From a checkpoint of a small mixture-of-experts model trained on Wikipedia: a softmax router, 4110 steps.
Below are experts of layer 6 (counted from 0) of a mixture-of-experts language model. Rows are named router (the router's row for the expert), up (a neuron's input weights, with its number), down (a neuron's output weights, with its number) and show model dimensions 0-223. Each number is 500 + 25 x the weight over its row's rms, rounded and kept within 0 to 999. Numbers have three digits each.
After each expert's rows: "comes before" lists some tokens at least twice as common just after its tokens as in all text; "gets" lists some tokens that make up at least twice as much of what it gets as of all text. This comes from a sample of Wikipedia text that the model never trained on. Tokens count by the router's weight.

# expert 2
router:501515481478515501507547514477529495518495492476461474476489491490489517496501491513512483492479485518502519516427515459479516485513497475522505549527529485563491525474497493535521516474491490466527480464500508508489509485486499512521486524500500515502501438495546520505528505487506493448461486466498546488508533512452489528501525534518527472533502484509497501468477447503479504506508523513562443560483491512524466500442522502486479553465520409503510485496535503444495456499500456505509501481525501525462501486506497491530488507508487471435495524533479460517497486493513478547512508532490505484500499509513472515487514453523494535483509493505526520514516462476503508504452
up0:475446496480484480498529504472514526532498500455549520484494546504495534485476559501479521532494504497500509514522496523526527542487478455532516507512520511507480525496524436485549491498507447487490482538473462520472473549515510531475526532530496519480480514500508465491496545500505519515482494490493443510532519554500472507535464501504536465516500463497496523490515495512522489498495525554465498468491469509522501512494527482502501474491491496490500531481517447472526505492526506556476515461469487519532489508526506482487515483509509486488518480511484512460458537504531551484512489501498485481458454478547510512524441545529473517558477503450517498517503502479478505503532
down0:489483483484524484542502496493484514467493505506466545489524493512482528518512535532502498517549458514487518503507505473499511483529487478487501484511483468480504531493490543521510499468520543514531510488528561463486481469503489478525473519518502546515513454468472432454488513528471493495523510465537523518491502468479502508499542473523455517522492525500514507523532469488482515516502503498486491514488523478503510518486548504504504567496532487522479454514482476511499424461455483482552512526513452473502484499532512538475507491495484469549500473469539502550492500529528471506464512498494467526514471519502447535538520511497506475502447493530473503468540501508531471498510
comes before: " the", " a", " his", " her", " an", " its"
gets: " of", " by", " in", " for", " with", " to"

# expert 3
router:497509494468456495510532482478538526496514515537525464461510503517535509530533529499567507517486498487442552510489495486453461519455516500533489534455515509501509502532500510515488533484502477497526525503520472483502480490526513491493518514515505514494501523533499567459464566446494461512520468515508454485488506506522531532499481521532545463495499536521507502501486502493496533458509528535477506443479501491548523504494495475496545502502491497526492450457464482505491509505499509533438510527465500499559488499499515512446516506497494456521483501480512459499510478517502514482447521480515503493476489522531480448483529515492464510497515509507505483510469503469526459506488
up1:509478492469540509518516466513493547529519508508527540508482484509488487476492511499472529527521486478476521493498464518517479513495480520503515452468478456509465512520506497498479501534500527524491493526497485488491543489489534476548465529467509503472511511488464492498452474480524523443514466474502499550444482547471480496472505494493503507556473539495518533506484521485491507495534491503501488514526472503541443460534543519501498512495530447467478514473504508493544489518495447531536494504492521500497504479484469511509478518491452465502511509440461504535554533473500478493493495528517538479483519462518507544498534502477460457466487516519474505511495487475485544445491
down1:492499483478481546468518507534486483530529506532502488527483468494480514512512507488507462509502519526459479517486472517498472548485489548540484530485523476465516498468518493506497504484462457491521497493498493515498504472527527491493509478506573524501489513462505522516486503505537502490475502461519493503493505523522477467481496493472487476440485491452523515530486514455538484509485521459504557488501489459509535483504531535505502513493504492500540500484541505505520518490492494540524459476529498486500500518510518485519451489476479523529497512513490536518544503515542442531482510469534505410494502476508484502515557478527509468470473528509512523468437439505507531478550
comes before: "1", "2", "3", "4", "6", "5"
gets: " ", "3", "–", "4", "2", "5"

# expert 4
router:518503467517466524478521486473499520482457475461466487495521490497502490499526543502504481504479488450458486448489475469480554501489478538450512501506465480522501490466501492531509501482468470529527467452530487493517496475528492497510508477502470571519488511457491486491474452517535469489481515476461494513488529539527512465492504516467528484444479498497521552484504547507524492486466469537529451473494496524510476497450505499473442521462517472470502514497502488546491537478491481490531522524471519500475485469501462513434484484478530522468505511522520531500462493535509519462470478486481496508489504520471517462517491476503524486501517509515492487453519524488521534488498
up0:507497475482502452522543535508476510486531487469486498503464476540553498459529474502521497490463523493494495503488529498482511504519507509553524528461498525497474520506497507522528521525502482520480502471481452461445471528478497466512474473495531449483492508505477496564521516468458492464518521482514469500501486500494547485496503500476460470489492514498506465528508502516515501475546458482509499487517493486477461503490554507490471498510534520476496499503490499488483486454556515530481492458499479468516521474493503470535527532499538506529464477502511482489464591528523472500513524470509464518478515541523498512508497501471562482481489517465466492490449490464506543482492
down0:516486511466488473533460485497507480518464483515495416522476477471493551512486495487517451501515496519525536476511475487484494489524521504475475504507453490499483524507497505464513566513485451454473509508485485529501467474535482478463489529495512486465494482507472470505502482492493480462501528496552529536521506517491495530472493505554502502493493509476464497507518467518485506513448486488460530491469523500502468487487505509502524491530559473490546450499456526459472445475494518495469468509535482489505518489473462471527496482510545476508502487456498505471483471495470498480482503501484521498458439509547529496507554494528487484489537511494529515542500486522517511454513
comes before: " ", "|", " \"", " The", " UTC", " •"
gets: " |", ":", "|", ";", " –", " -"

# expert 11
router:507513483519501523523431486513517504499496485502473453520481499526489497484514536545503482503545479494530532502563500563498515534515500518471525478510506475534497535533500499514518474498517491464524507495479513490485471489500459529476518537439527509453485505507519574499526481473449441538553558513511493534458559513476509522472518431509515534479482520518451516510539487479533504483494477525452472501462492514523468503497482499503505503516509516514554503546477520507511513510538538488506480518492522489523501491488495501522498494490538506518487486523478477497561459521489503505516483492480490482475508516514504502473529518495488526534499504541494503513521478486484533511486
up0:504496513467494493531530466484492522499465502542491508479514482508535479541492502488508508470475478515449494502498511486532462479532520517524546502508494494567467538505519559521519522516510479451510499527499518475512486496459508489510500478466452529525543513512530468500473481528544461530497501521519523542493453525500426540516512509466488486529541477504520490530458494465475486524491539492518482513493507536528515477509549506510529505526504512524486478466498511494488531524510462467485501479507486480540482507456501497451500489510437538534469480477486509486469485510473443502482492477539503470506502448515489510514549542489489488506541483500521510512508461513487482521512
down0:460528492461491486513536543479508539481496515528546529489491487485471517503490515472490495471518460465509513515502484488538485481503498455514443531512448515522477551524493479495488498544446479475516461533491517476455519506453504513474451495559511475517480452526491520481514535475505513489439458482517491473480449510506549505512511525483480478500511522509492510542530510530472495498497532493531487456485456483506537551508484488528523505481487488501524532499504494444540532500496511489475509528501510513459482480533482466489523467498470515527527460475488506485495500507487476535489469482532494494560511482492489508492502522514482499490466519510517495531484464543504475460479
comes before: "1", "2", "aged", "5", "born", "c"
gets: " (", " ", " un", "F", "f", " con"

# expert 24
router:533509533477538517526493536479509541527478530510524478518520515478459494512533499479492499467519486515526463498468517500517499531510505501537512519518545518495459525488501503510486510531501477486493477518448520513514503524530487502483496498529484516488564506531495461496542443507505530482457457527461540525504492479474488532494538468520477509518488480477533513489485506493514530498489514526482535525551484467455485503594510531487523494535476487479492515465488495526538487525530514488460495502494515477521516517538496538482447530503509469529486514484514444526491491483469525477499480473501484495487490471510476478457472488511516532512508501489504510562458452486507457549497
up1:486513543509442507513490471479467479534414465496499487498494510524488510510491523490456524488518514429515486480496488503464515484475503564498501529519480488517480493510556479513509521435502521535486526486477534447516466474513526489533480465492522520530515490528481473484468523498497516520498505485544495507506529497515486481515525526491519525497538560482531493512501532526510489518471467459523477521518497520451486507492487495496514527473505484476471494544513497514511448498519536487512485483469489521494510501447492467459509530517450503519511520520534475499476480511503482495500493503450475478467513470507499522510483456485486473537481475488490458528462501510494477572516
down1:457497500493482457505486512529539465520488487475505416509474520476503476482509528520455486466477488492478501462526491506492475504492487507499496484429504535523482508531494477500509502498541538525495503478497518540509479536501511496503479501500481482503423494503490495519486531474468482515525501508483467473518525507497503520448515539501525494501498527521497495567541503522508466471477490480471509532493473456469564496467540494493522496462507523508515479535486448512497476489465492503515516528501491537510542505529463459545497527481471466546472498502508487513462538539505466553502521492487463479494516472481488437532493486490472525489504534478499512504483515489501465475481
comes before: " was", "'s", ",", " is", " also", " had"
gets: " he", " He", " she", " She", " it", "He"

# expert 5
router:494512494509428482466510480480474481472519442470490509482494494470532502497521503494473520479478489479501509501489493476538501513449533525479532484486472507457487507468475469498500496482505465501502495489537519524467498519441471492456524530526495504476460491516467496522493493461496531508495519523487486510532523517491513525486500521515546509479557469504529447492499563503520526442503514553514511530470530481482517508529497476521505492488529495465499507492480501460504498484498518509512495482485486521466525491480495504480438492466500515480535546502540543507513455540503496493552470514442510472470499534494491511477513536512501483461501511489490504434525565475495468515523
up1:512554449441522476505499494496512496515491509462499494502432488500517476483549488514486489495509544475519501519486528455517476503499489506511509485507506459543508522519495500507483491509500481472482512487490501540472459505495509483508501524521462453474494515459485510497447498456452504510479529476512541528513504449490480511521511539469537506511517479462529469492515510506515534504460507452438543535497556486496509510490477487529564522506461514475463511510517490499493505477463496446514473475489485491515524466494506480526499486481474558483520507484515485547511474454545513541524501545504493515482518502512493528496503534524491487450519460501462528508493494483464511530516
down1:537468526527511479505502496517520522478514530460478530519536532510516534518501507470509486529483476490480507508526513517483516517494484493486461504505518510479531468485516491506500510507532522578507501477497484469483564545485531493483423473492497483520439492509511501511504483497528535458534487494482539519490561523523496526480546526540538498458462514492459513485502472518509498513507478504517498486490531504485511489529525511505483525549497508507510494472503539505515542532520529495521504488481472496418521518469460479522465512515576470521482523486480548484456531527498494541468480496536536507525504491494498465513485446515508517503492519514504492524471470497519510511498
comes before: ")", ")\n", "),", "0", ")\n\n", ")."
gets: "0", "9", "8", "7", "4", "5"

# expert 7
router:473528550516467526478562482529468479480512525506513519461521469545492508463510481471505542497482469519529490496534495487520503525470502539500523521501502523471518469518539508468476499494476496504497499491480454526485470517529450481499496445470503486486489557498477470504515537459472426465469446500518493478533493503482520521492491486508551472503494500530522501523496505505458537480480481526507470531526469524496495501481529532529514462473508513508546495518506473506495548460492451551483514510512529491534548504507479499503500546485508502524485459479531489476470513479503514474531529486494530483478515485506493535489501540494479504510501472553547487470493523494528464496488
up1:491500506516538513487506562506495491484499490478471501512513465483545529481516463537509515514481539497506524468540463509513519493489500497500453489476535508501504480432478521498486475539502468490501483492481491515518523488506516483501524500525441493506501487465491548529509483484518495485495517494503575490523501499531529494518539495496502458512450487509483513473542472506495479469486456474520531503460481523473501526507516520510486518458511555443497481536513487459525482460557495502479499539480506515507494524497496511535520531505474505478481471549503519482551455432510544488513528467482501525419498503463451505477503497521490542504511488482491513502481496503536514480487
down1:495486576515477490520460511504516517488542468448479546536505484525494501499512477539508496533468483511489522486510516494507491474497495537531467513486498512518492473499517502509521523467496485481510514510488491511493529532509534475537509491456509520497510524504526505482525492552506459514534531503536518484500509529532474535500485480517491510520485480495472497510461513524477552481528483478493433524521510464509498519497537512517460511551473496475454520531520498488454525476485495506507499480520457492476485486469492486499510479441519518518480492529549504529528524513508523496519437441518530482492543507479500525519533453530475465493483539501506515409507523477531498498526
comes before: "9", "0", "8", "7", "5", "6"
gets: "1", "==", "2", ".", "8", "==="

# expert 20
router:477478542521471508494497482507482508498462509475542489497509496520488473513512482525536498471488469488518521497531524505554507476492528485505531459461517486551500486486499519486486483479512515500487471463500472496537555481535499481545516518484467498479495495496521469442531530488503480522513492503507458452525444510492489509452496581458515540479486469508495505503491527512543493544498526496488468492514511564494509535520470503462487534492505523489518520501475528535498482510458508501459499461487475455528535517470467504469485495504479548513505481493462537479511495494437484509523472462509489476477486453487511504525504515504541487514513481511533478469517472489479463476454
up1:513495520467513515525540536487531528499520495525469497536472471457486498480502516545542496544482460497476514476451532496518493433501487501469512499497533429492543463527498515516537476544500558533490517494488444500467468484506502528477517488460486488516494503514494509504505488507520492473514535491523486493499498501513502532497462522459471489521510506490543545540501499501524513478529535543507484462520493498472523462485510478499527490491492544498520529494531506462488538449494514511505543494508500475507473481510493515453502434499548484447507523482492502518504468505507467493533527526531477502465526482549514469518468492478487465512518510482483483553488480512497504486533
down1:443529485520461505487502531512490492473516554507517538516523497524515502491493515504529524526484500505528495504502517529531506497504505529484474471500495505459533461544497499505508472539503523473578521513494535479478546435527484476489520492531462467489549485483533522520521498496525470516532491488476488494483466531460452511493509453443544440466487527530529505503493511459515511513495484516525509463501491459491487531504512520479467473442520468518487443496481514512521524518530517521537503480490503492525503507473524506508494471515511516524496498480488528524479500488505500478534489524506518487483484533491468456540451544529514522497527532461456534488504493523471520509519
comes before: " |", " League", " States", " Cup", "\n", "|"
gets: " |", " United", "|", " League", "==", "==="

# expert 28
router:492526494544544500529496481498509477448463481508477473499532455472500518514472501522507456526550495521454491525503496488519472510477544512501528477488519542488507505542521474517459519520513508503467485512498506491540501506511503501471503482494518494507469501525512462474472493459518536523577502544521501515504500498543476513493514551501488500485498534494539472521492523492524519526487501510464480433500515488518469481487502478475479505532532560524487503522490506544475484489473528481527520532507467489512486471446473466448466526477491462519499451497501542473512466487493485518469533491508529484475506466524515484496528487447525509473564467489526519495495494474514495493544
up0:508518511494526529502542479490505503499488533481492472488502518526508479527468471505512481481535495524524487490498473522480520491511537487476514531496540512523544509474518498523503475472455502468515464509500488457479555427516471438473495484481486478443479524510521492544472518478511490451500540526448496513503487512499494490468497494533481441534502511499497526483492480502530516474531521498486539519452497523496504467460514543495494504484530496505504506478470537539430444436540508462512504518517488529547493513507518489464514556467488484516477509511488467518488514520516493488506503484494469499515511469502472509515500559478503508466490505519538514505451520522517484475531
down0:502510503505505499475491468529516522467553571498445529438468445490520460456499505484507502492516524454461453509493545514517477511530547476481466554487462511458520517490503527464483451500481490523515509472502510482482503512500485475453450490522528528479486499490542482514475508490480511502486529500540539491533477510539520488500517478494473532535467494508517502501512518473506481471530480481500520507479493475501494544523509532499460515473511529521487551468488457460538497512522505537488495501449496501545489525541515496459480510513524484474510483492482534509504485525505468493500484521479483514478491496486513501495476524498468476514509541501495486475509450456534471482535
comes before: ":", " |", "–", " /", "°", "-"
gets: "0", "5", "7", "8", "6", "4"

# expert 18
router:502505519469512537516492519511519496514536537524511484483510548492498482536515488524536507474476500487505465480522547505490478495515470503528549477465508506562499499482515536514489495483514491506471469484517476464537516495516541477540523501489466503468517496494527499444496484518503492553484477495477481442515458481513552533460548507477492508456541515504506464471502480481537547527529521462483483515475553545503501507495480474483494494486527463523469519472516490499493481509474472473447483467474492500473504476482540472457482477491463484487510454503469492499495507446467503525501513492539506491511500509520484470527498497473467450548514473504537508480493467508512458459497
up0:510513542447530525523512503484483492547507492479484544523526514479465523474485478509499515448467484487459508493483484501507538502498491508502503500505455515523459530430553511508470508466505515461487454505514488497530513517481459472498513475466477444481550570477532505505481492483504511536522502465433499474550485515523469536499537530489514531492504479458513476513461528522511495487499482459527497508510509518525463474500479504521504500522491508446563524487518504507495519557491500502503494516554502444482496513481503490538514467515494488464472523489514487529479466472492476461510480487513499490478508503506499525463484497498483494540486490521499550524515506532490528512510
down0:489501520504532550522498533488511497484523439522458471506541505507513522485491507489494491525512490488430506518512492475475510503475484478481473551511521528443487523491488533504490473509518483487525507496517514519507489488509462499490506479546502477525500516479512527483482483500535502477498479512517464474503467451477517517531542487519485470476562519484515503437430498557506539514501502543462484480498484520529467550485528467509475487519496483522517499508504561469450496545474475485480489492513516513497483477511469526470528455487497521487492475492544537497430485460510478496494452507490493465493518468500508497519501542504513509487494492541479513539510510502479550520474
comes before: " ", " .", " W", " L", "–", " season"
gets: " |", "|", " the", ";", " W", " at"

# expert 15
router:500505501511517506476503511552510488460516530486441483452537501537493472504515504503464517509496490527486465483520498524473505514514518518486452485513514512484503445461492489470520455536537473507479497494542459543522539475518483478490481496556503464480502519514500497514494508453511471454548511519538440532469477518508502486489479518521527514460540487512507555483507475513541499529470505476528462540498460494470537475497504544471477480505549540532483495536469535505506528493482523526498484491494546474545494493526497501482493477492509484497476468506494493535516540504490466508521531494544481505479510477420500516515520465516475527490507527513488514512499514533514508526509
up0:476520528516525530521497503502550531546457533497511488492477502468463491539445497513471465497530510520565474514528489482541512520504487493503506486473455478509507498520482525538443496519491538499491555488484503520502462494466527517493457489492499509490475530516546496492471536481493521468513521468495489522493489483514442496476526512457507509570496535523529483503491523521494489485495422488486520486484534519513508491473538444490515496483538505464458520498514529543493507492474481498508576539513458483520452504508487513527507513489480505530479497500499513462494480522488503479506507538524524525496493531487507540474529474527483528538519503521520522481502521464515498517480
down0:497479504508516535491496538498506491488531476482488533494494505501502492506503472515492509474526523466520444507488507529505512539513508480506506532479524506458486489485459493451496504526488491487534486512485467474474476509478521499503484494494479512505506484476500477471507455459490484508485512498535485549502510498491526473508526453447551517492491513500504504511476523474523485452496509531558476552501493489483528498464506565467479501538499543492448537511482502567452488509529506545464460474463512542525473472537543535476514533512515470439488485497509481523539487502486437470496493516503489506536484497484477538549493504499532513489483520505455492440495488526518509479538
comes before: " |", "|", "-", "3", "==", "2"
gets: " ", " |\n", "2", "\n\n", "\n", "1"

# expert 9
router:532551543497509481472529470498461480475480494519526499492539475501501511507491486492497451540477480515464486495499500513470506503475489535461507534531488504479543485489490497474516523484518481520504498460487519499504547496534468505450499491504509497515503531538539477512461488492513470518504496478517474550538546483527467506532546498501481473523505494475533469514465522501507509485490456507532520518538501502504539521434504525523486499466509508495502489524467493517515526488469556542499466539470469509576499519511501525486487550446485466464493487465519514486487523479509518496514551464504499491513493523494505503521473536504468496498524530484509528468499552574524494505529
up1:493521476502482465471478486480491594467519528488485489488460526492512486481475478483525505519484513492489491541499478486462518469533502510470497513544511491499491530533523491508503488448503505504496516501448482488503482508518526489516489505528543503479479504536501550486530467519451504459473536507535490491486513505513539475462508515460547509502500441508478477475537525496486513522491502427466486517484491486499452514507525472473543494496506490515502473542495519492473527522501500539503479496525528473480504528472480529505481527542511552517503519528537446486504527469502513476489491496486581490501484481503495501465533488471516508514450487471533499507496529478454482537470
down1:474500521512504503516487487554541498485519505457535558531546530524481514511478502519494555525533529490515495493524519511513490529504518535505500460524477487504532521469475526516479503492473492518520526471547512492508508500506525538515497465479478489539470520516463496484509499493475487531479506523506501524493503505507500474558539514501474510517547492498518496480465545553474529449510522466462523486494491493527483497463519448506466515536458558495466496474522488493530481483517527478493488513508492477473487499507486480483520487497521526474474479454477578484488504547519505506518513513485486558519528465483527483524448470492480476509554519468485496515511505508506467440522
comes before: "0", "9", "5", "1", "8", "4"
gets: "2", "0", "3", "5", "1", "4"

# expert 27
router:532506478521469496547499453486490495505500472474455495522529517526509465530473506474490550531539488503488513519495556488512492455509477521498469480485484487513437511475531530477494492518485508551550504505492474520480488537489497531490521486493476506533426558490493482519493472493543518532496504508474502500496524459530511494515519532497519497492497467499469440513499472487511496515505461499542509475508544488495462478461473449502513469503446502541528515475524494506501470522511489456498488465491554495451493503513528500498503491489494481510556475496492513543475507499511485503523523506536503483500475507458458507537518507540509468515484487543492471474502459519534553505494
up1:506466504480509503521429480490520498477502506520528510488456523484487567486562475556498502500466508505440438516499521499506510474525488476473500483532514518494501504490495494434543517471516519502495447497507514508465525519483486475506471466512503451483482507506487499535504474549508541507536512506506499504516489474515474489482504560533524502505506474532512503458454487516477469525515488484494524433505511462477485523532478500509471487476537539509536493519456478505521471505507542534484504484502496518484545473499527470496466436511496464529480493493487486495450528466495515500495493525510498475480522510460517522484470464535509481522491513481520500505469496491473520549496
down1:521459477469508482485513468570433475496490512544526442512513497494504510526546434474462495528491515469478527494504507467495476516489494504487515538494475497493510555478491507449511480491516520488484496465512542505469494521483518482491538536451476480481455501462493500504498476490530527483545471506498479511516481465512509478485508498500472515540510492503524468546501479522503513497485458527474474550503487533444474515504512482484551508499486511476498467541503484498478490504517523507548444515530497467499475499494477502497492539510523458470532523520512486434509497496511473476444491515504530480485450513506530514448505507497502518502520475516505489494492509505545503545517
comes before: " ", "%", ".", " −", " +", "6"
gets: " |", ",", "%", ".", "|", "5"

# expert 19
router:456471546504492505538514515473446521507514492467480479506491475486494459480519476522477520497485488522537515515548501496463495514478524506465448560587476527494516456506526484497506466500487489513489496487533468458466544496485495490542538522559478501516514518451516474491498514525489470517485527469477472469463480524459521504493503524491476492552491513566492490510491521500526491524504502542485506470467472516493507510515492497511514494461509520539470486518449523494519518498525487502488468526467511539489493513499490530498471463485495528449479528483497519471520459515556509505525511511517508541486509488498542488516448478527514483493479500491466506501520539528486514494468
up0:513519494425486499522471505565475497494514496499550479486493476490520498493509568520490531513512485475479495503494487494495509492519513498509479467519532473470482527508491517495532509517452496495512471488469522533493480481527517504508520501506479470503503474522483517508531473512517492496549455507513475516511477489454477499528491519478463445531517474462508499508466528488520461491502498508429495463528489461573523492484506487494509500510482488509532510472480524470488494487493516500473492509479478495532563530450519490483547470500439505473489446482499508511465488484448487484495494571498499493482521468488470488493496530421472496523519517470499511495534515507480541473509
down0:541509497502493521494521499497506449544505496468493542454489562510498522519496503432488470503460506525527516518466492519493476539478492532475544482473513511459530469473485508488524445504541485480491471519520516500513515491507523499495474507477497530503481487539507553507484509475567539490509517490497505469494509498515433492465524458506522558478483507537485490480523528488516496517539511489529496526520527517483509510526566517483510495481439514461507472482540461548502483501512522556556509495514519448544484497519482534498504528483494470482540518513505475501519517500510516503504504487507504474484487484503522492492535544509533495496523475505520543480472497519503468528529
comes before: "-", " ", "|", "==", "The", " II"
gets: "\n", ".\n", ")\n", ".\n\n", " September", " |\n"

# expert 6
router:556488468489566512502447476518519513464498467523510450530462488511526469526527478493501515529487470475528516509514500505515504490497498459478489511476516461470512479510469494489535511482498508458480499520537495493513476464537499534491483491488457503490519525509456536517563493459466478515503473521522471489481495465522549491489503448517540538531473501548505505508534490507522430499435476456495528469480484434497497494527529474556506477537501507511494536517516517498543488503503477515460489542541538509527514494509453478498516489514509514486517491468503495517506516494497479491481489500482490521491488516497515495484443473477504486463483532465474513494490499492494538512519
up0:569481529484455535463526477494445537478505518464517522469477503518455505499493508552499487537496495456486500510459501483472505532489522490463495505495477513495521487460522495493495493507534487505512506510477520514491533499498472529543491511574505522508504469481532507485472469479500489464464470507521532541507544512508479470481516528535474500516532472531505478506463513459449502491486536464512485481486513468514539495481510488499505569464498481456502539544520460529491500543447513502513523505486516543478508492490485490485495500497488463457532493492525553518507459493464513510504521483552523482472478509475530452481487490496533531515473527495493511471512489510493500513473
down0:492508489510495480460497500467519535521472472494533544498479525491550481499481488503512500484552473461481512548510464477502454502515494504537493503499488511504522534505476530504487479514473488534496540513507461486503509496459500477510500514506488505505521449507518455479507464492486545460515484520447537504443473492512513461511548552532523476480483464468499517480526513483523487533528521496555489532529511480490523500513517472509474513496508476486441500512512470481507525534472483508523473509475500491491453470503470565503494449461523502553513541545514483543481489498471497487521529503524460495503457545526518489494516527510498519519518503469512506458511511537502449470519
comes before: "1", "8", "9", "age", " Died", "'"
gets: " ", " c", ".", " d", " C", " R"

# expert 0
router:480523537511464526495517500429527500524492498496463491522508491535526532477500488498502504478486527497493513494478545472551511490477528462535507457504541554475511478542518522474499452504495470516519502545440526514510505495529502502503561516555484537475497560555520553538498506484547476477470505517481520466499494523469500528504523499547534484531485493497488531494469492495485549495507530492455514450499485473468461511442477514496453492482517512519509485465511510496501486470486485525481538494495525505469502511505517517524475477509517498527527536537516501512485471468533511522491462497453495479483505505497512470513530481490508515484499526523540497493516503473533508500528
up1:495510497503507485513533469471474495521522556482533498495507534469502517480547527490516523524499475501488463524495487530497491494497541518482513497504519511521509525526499498502493480542525501507505535490517526468532525461538515489525518534486507538457527531530474541490481499480502497496523466500488488450499474509542472495491536480497557515491452521528483503500542514491498503526504469523514531540551495502553454474509543562526529510540519486525459459477486499505508515492510465485507459521491446515520532511502451506482554492518507478485530507480461479529545484482480457486531493485537520504505510486476467569511496495488542521456516549497457477517484493486489508495507
down1:505511518470531507535510461488475506528525508475488555507518482502471501449475551454537458519503533486524477484465496525479484535497512495507538540460509495493493495479489506492508484467496530530511496482508496522428513491484551512504483503520511547471492458534468525478483476556481479490443486530537473487508510493494531504477517517504484503510480540459513488512484515530470473508549499523533506499487458527476475452473486550468504519504510497480525452485525510457500478408500488526518480509521495479516472444483499475511491547486522531471490462490494505519508504512470527496488518486506531504491494509457535519542498502496507476490486513537500516486496487505474494483548
comes before: "1", "2", " a", " an", "3", " not"
gets: " was", " ", " is", "–", " were", " be"